Experts of a small language model.
Size: width 256, 36M parameters.
Experts: 40 experts in each of 7 layers, 144 SwiGLU neurons an expert, 2 picks a token, a softmax router.
Training: a variant of Adam for the experts, 5079 steps.
Below are experts of layer 3 (counted from 0) of a mixture-of-experts language model. Rows are named gate (a neuron's input weights, with its number), up (a neuron's input weights, with its number), down (a neuron's output weights, with its number) and show model dimensions 0-255. Each number is 128 + 32 x the weight over its row's rms, rounded and kept within 0 to 255. Numbers have three digits each.
Before each expert's rows: "gets" lists some tokens that make up at least twice as much of what it gets as of all text; "comes before" lists some tokens at least twice as common just after its tokens as in all text. This comes from a sample of Wikipedia text that the model never trained on. Tokens count by the router's weight.

# expert 11
gets: ",", ".", " that", ")", " which", " had"
comes before: " he", "\n", " the", " The", " to", " and"
gate0:105111071118142197159111099142087097054131168110132150116173155143142167156160154131131135107129144174129099086099171103131120097164115152208136146125189134134191174115138158135171117087091109121122120125162152151147117056118111057154192092145155145081108109163174107128085103100106165070162055120130126127090119109151116129099150099174128106162150124133126131150085095170084123109105151194137136118080125112143194139145162137153133154141152115081122132111163145137081135182123096090114104140158113155150125114114142112141149154088145135145149000101094108158113121142111133173149106084142085107135172193225127124183104123151100091109136130103133097077141136115097145195072187087120207065120164128088109112121052148097155161131124118083120118122158133111084087095163114
up0:128161048137099147130112111105142110135109134135082098168233196114169095168103159189124156063124126116178098146114126170137095125106141128135125140140126074122096162125159141094137133157094096175077132141089090152118151096107165091154164141086163158178100166143154181112174130116112132090123102169094143171097122155130106098092119095135095090144133154136127105125053099106171117109144118151108163116134094066091107113126084175129137177110134141123112122073170121115110107086095142151111109135155140092154158112144105085153113148097116094137147014131121147101115151134165107143089133109135132081152107149162154114084141016164088086113155158127137153140096133048069150209117128091102124039147140164109141127136101184129082161184133102127154104156168144128105088147188059
down0:108160156170100181113147142162116099142093106099054079170130108140164124136214128110194089113128138152152141113190123152148085110163114156089127098113088133162160166129144124103115200107125145115183119133097158131135134134129104112132135129116131133162077148174120144151131120106109145117122108132132123128135112142083091105099152201137131128155173136160120153070147190110119115132177071132117099057183113113086165112092169119096135179094130215145124109088189154178069098061153115113056107093111132087172127099077130093120102131062118142129123150090131175106166145079166150067226155142093119076060131181097083192160121117135144128157133119150086123120134130177144168099121169111124116119168142153174118085149114095204107168135100112121142147139164117179169135106155060

# expert 36
gets: " |", " (", ";", "(", ")", "|"
comes before: " ", "\n", "born", " Nominated", " Votes", " L"
gate0:118040138148076113145160121167110107132049109106152115163160140079120137087172090110157164057079200136138124139154126129147074142133142200160119075188124157088163162137128156094147078135143124099115193142184139145102118135158105111093119139122094155083194106135116169150126143090094174168186172101136111111075115139169146097132155089117130145171141160114135091067114161115072171128126201109082097098147118130142137085138118111108098099111114114116125110110080103130160092064165110185122117104155086151127118110049215115123179133114109095117146124114126170142121083143166115148078153146184125111156126130088117238128141108129151123122134132140128143114150138148122075098117159121075166105192153150143105071104182184159127136107159120080101127175186121121149175106168138
up0:112092128092130132155145100095171168087091118099158141094138129140092118110205150121144131113073159142138101160087146123169112152145099158125105106134038176111113162114115152122146208142093127155100109164167120122114139121114116122121176172065129126168177153094091130170155188119158120175113171113121180152096088169110053110053150091145081135087153136149117100135179141057155154133138132141152110162200129101156159100051171164103139164134118152097144202143145158102123133112115182119064108117118131172083135113136175131123129106116089110133125093140089101125128129073063142152145172155065125140148161174171168105141133009145121114127132136050128145202159182125132135137084120155169118130133140123116163093130142134122079146130165074127134086176123198101155149116122086
down0:141118115114148159189160192129042110117145117120095095123104088073109231177139139182114105093139149148062151157136155140140109140131083091124174133143127146120123170150142171106151148108110080103141130098126142096124108187109055128129053134134169102142158141114124131181156120137111087098107131212141102098091158137128141144113128147092147040110146146101079125118157165085136084109130119084162167083124135138156114127086141153099075115143153110129103084102133093144098167077127092097143170100156130133104112138130108160132150192129099143148120176148094049151145129145154127204111133171108138107080156134171101114135121085164128023125120046138155155135057086143151177085135172152151061145122100089141093060092169108106121118137137130141107073181127181093136116125116151

# expert 27
gets: ",", "-", "),", " •", "\",", ":"
comes before: " ", " and", " which", " •", " but", " Born"
gate27:130121202128141150120138022144071108148173149135109108039188092162104162142105138126178148116128133120122128176142114160110130128166092130087077079116062133050176138107111123124098145122167090141119123150099175086111128097189126107192129141130113164118127106183114108103140200050202120145122123136099116196146112115150120091170095087112114091079153069142116090133107179139118147157138097106170186147168159155122166126082118111118165147131134093143107108112179161131115121199118145148154145141164168130105113104072122171154128157100090114145089118128125122111153124133181122153097143172199127161102196109102178106119141103147130119137121165139140121119132121183091111148137167115063111137109104050168166157116077054131122116075097120084141184170108110104102181169110137
up27:126107142140149155160149102122113087183216145135129092096163134124148162155124124125143130145108091144108129145148079200137111157175043113135089112135137117110142165110161110148147204109127121134084129115050117101113113118177149085139130138109125115125149176158149143097172168130194137124135166098071091122126104116143131108206112096111101115118148084141160112096081134082100195148119116133129176118177196136170161110067097084093101156146066072158103109175105088172225098132116155134182162159146117149171094101074124169207110117138129170113148094062107111122063134149139081107112126180171123185079088143135112087124151177106087146136153168151097100178121184145128082155117134131109092181104146079126162153117167113115145125135125092082118169127154153152149159134149188
down27:118160123169130148155107133121142112141186138139084117108165068109174109154173139135150177103163106121152133155144117163138155117145127094174128123157128170195135147158110147168092128124166110092099203158087113113118020134086091079142094115108128097115109199152115113168172100154145130092134146143092132123155139117125108129118118079092146117162183072170104171112086168127159141125168065129082158110108181127097136124110083023088163126109105071107126104098095112133156114130150135143109130141139132143142126129150130151152077116144131125164146051163107128110107148159126103129127071089120132136112111108089114066085141179167083115124126110067110150129088131133168154166107159127155100133081103156255133139086185107170147132134089152050127027140191130117151128144138173

# expert 20
gets: "s", "ation", "ers", "ion", "ity", "ment"
comes before: ",", " of", ".", " and", " (", " in"
gate0:097155195126166122175126101153121154107196085134122118111130122115131119212089111115197127115137109120105090144153164218128080160101105140112142146113117189118085117120124100105116121141171107117164106093128090101108110155172030160112119140115140148166132155112124102146169100120113116106107105120126126142171094136156115214159151117135096185085247107114097148126148149085121100126124133160160114128066125121119075189084178066143139098125056055131109134120115113162119156100136203127175124128161126134154127100189111139131178178142061149128137122099116133177160117117166108093127113121099126086112129179170129151061161058136142094122161106130101170096173120083159089209120119103148129137149143061159097144144113107172154111160124158091172108116201150121110118120135109
up0:112132123187029120150130109141115149190139176128137141137100123119082094138216157115085137206126187103107139169129111189125130099140135085133142059136170138143087105082108163158130111133109068125105157102113137114126105138081130112155197117147114064123113198142186159108127089108188134114097165146141108049039095114192159179151093109124107114149113075116140147125118095133154163148178114137152109112182128131128162099073157125085149156126150134099152080154146105118153132096141116202172190103102125125119153179133133161143104106073124152121132126078112135137119178114089155097184115072102136142096123143126139173150147161132151137117073108214131167118117105149137184090128105129157124123122140105115184168124159090134099138108123091073117129130120113187241145149124117
down0:088180143150130072114119135086121086116135185123184108099148142075147135172111113155130137156142120102094151149106073188085159072180179089160101128181096124131070080069166102154138146169121160117113118111111090171161092212137128100135119188136174112137096153128111102116133176062122146064146093105109170099107137113138114086110109126166098085125153184142129104065084102147105131085059110123142139101134121178147114110156131087060123153119099104110144176142129187082116147178136095163131160108149111098150070177186090149161126198041144157140138131092126131155166147098135163082112116124151106094107054128163121099131096111182105086143127082120107166127125117101183180142107111142121140136094107120087100150103103162044107106098132184124080134072141109120084133122084121

# expert 7
gets: ".", ").", " and", ";", " —", " but"
comes before: "\n", " The", " In", " He", " It", " This"
gate0:148144130098125161123124114167095111197142225162127141091150140122140102074149122156159098057154086147134191196147159176117124159170120170148144118075111104076114114182127078141099253114089203150133101150162195085104134108190091077095139179129092134075146130108076170135146138108129099154117124130137134122139123147135088110074207122178103144105152122146116106102103103109118121105107114104152091151140124124094131141152126131148102123168161184129220140121163099131123146076142133090121173132161151158135123113115102125111116111107191148133198135182105132110117142080133131151101178160145138141131139120122147138119137146127124076118138144142150183195118131053089123130096132143101045136091131131175125078136140126121107182191058084083158165117175124107167126123168159
up0:116178143130160113121127126106118117152156072110139074175142167125138157166157095134112087179114094130090129100140132139144147150091090109048151116179136139091163101085141136129168074129121098144096160117162140157101113145123208158065115117123144132153087118108138009111137161134144103091130140091132145138122169149132185151153079054101150132108116092115122116131133123164092165119192167113152148130080082054163151153136105131120155242138092097126110136114144133114129140160080123121152074120108064141201129195149124129102130131116051158150143137065154187083131150107169139083164104095109148113070122096143130092146162090123130103079164172063157108083151105180165155169141170116120163059105145107118155126134169133178097164075165102135127139161143144160142164174102113
down0:147127109118102115077147097099084132118108103137116153078160129124127093149149128147111121169116121123105180112081161054126140123152146091149116127113134111134095171134092124102123194120158136095148129244130128132101179119101142097132118147141071145108132116133165113120162181114101153128090120129177147134144069124111074032113177099177101054112215165156120167111107113171145088065154144099073145145110128126196174135154129191160118092179130127109131128148186113057174128107131165095104131141160117164162135129129100110085090160121153167093171103191126124133134075161111105115105113125099128153195117082136157129136121131154143180138115177148121124123120138178182109108137153161131110074113082138045073096123167097145159064113142106094178086135165115181193173169159172

# expert 10
gets: "|", " New", " Best", " World", " High", " San"
comes before: " ", " |", ":", "---|---|---|---|", " York", " /"
gate0:098120056122109145120157109143161142103126147132134138143142124167117178112154075081124103151087118088108134097117142096127146133093162120184171059131118075079155107128139114177146129118119107139116049098147193140131152104053091109121147096112129143134138049079141121181144134129063056115118132098113122078142152132094178109116163125134088092119096069145097068077212149140110109172069158179161191157168153149155107126121132116091134113135162129116181132174117129155156122148126167142170098094087142186148166084124117098140122099144127131113125179167147080083127130141163106163121129160160114120120120156129112059060110121114100123109216167161131073183101187159151122129125147124160134158120123146121173131123060136132166113175108140097010111163115114136052092152127144
up0:120150153145051114146074096194117138139191075077151120140146118112105159101119109105113142181103123185137127183143148113109186159110054102153142153106119119144095166119067121127151098076079151142167125090126154147080098163084175153171092173134100138165156150088122112180136156087106140174087161176123181156172135144088141123090154094208133123076122150156172076164090173079160102087061120176135169115168145154149152071136083174123124164155109190132118128152130146092169095162148180122151085093148095107106145136116150107097112136089189139159160126104163118129138139146132145136188133111113101116076139099164175153102182134129124099114140113148130153086145136106080191126133140114083076127132120100085162095122146118203087110176106156145050122156134137089090178129148076
down0:098140106141155145178178135109141132088185078203135073206174106179151103117099133152139150117175125206131186085158132123140061148110163087095135132188154113075091143134197145105130130124190136105139151079102204160113146099160148132129097138093137092088087113094154061110130157132104092123111137079116115096071123115186142061193088146110136099127130165114128106127125144166118164129076134027163099154085101132143061097096097129118140148119131067158133095101144130134145078092153112177170091202223165094106115157099136064123097099084111105095132170148137150134078143153099145147129153149155164130135164152079138080126093109137068116148135106062120105142129155147139145110185106130145131132132099139175156090146142108101145148155127115096138124128109134110119106112139073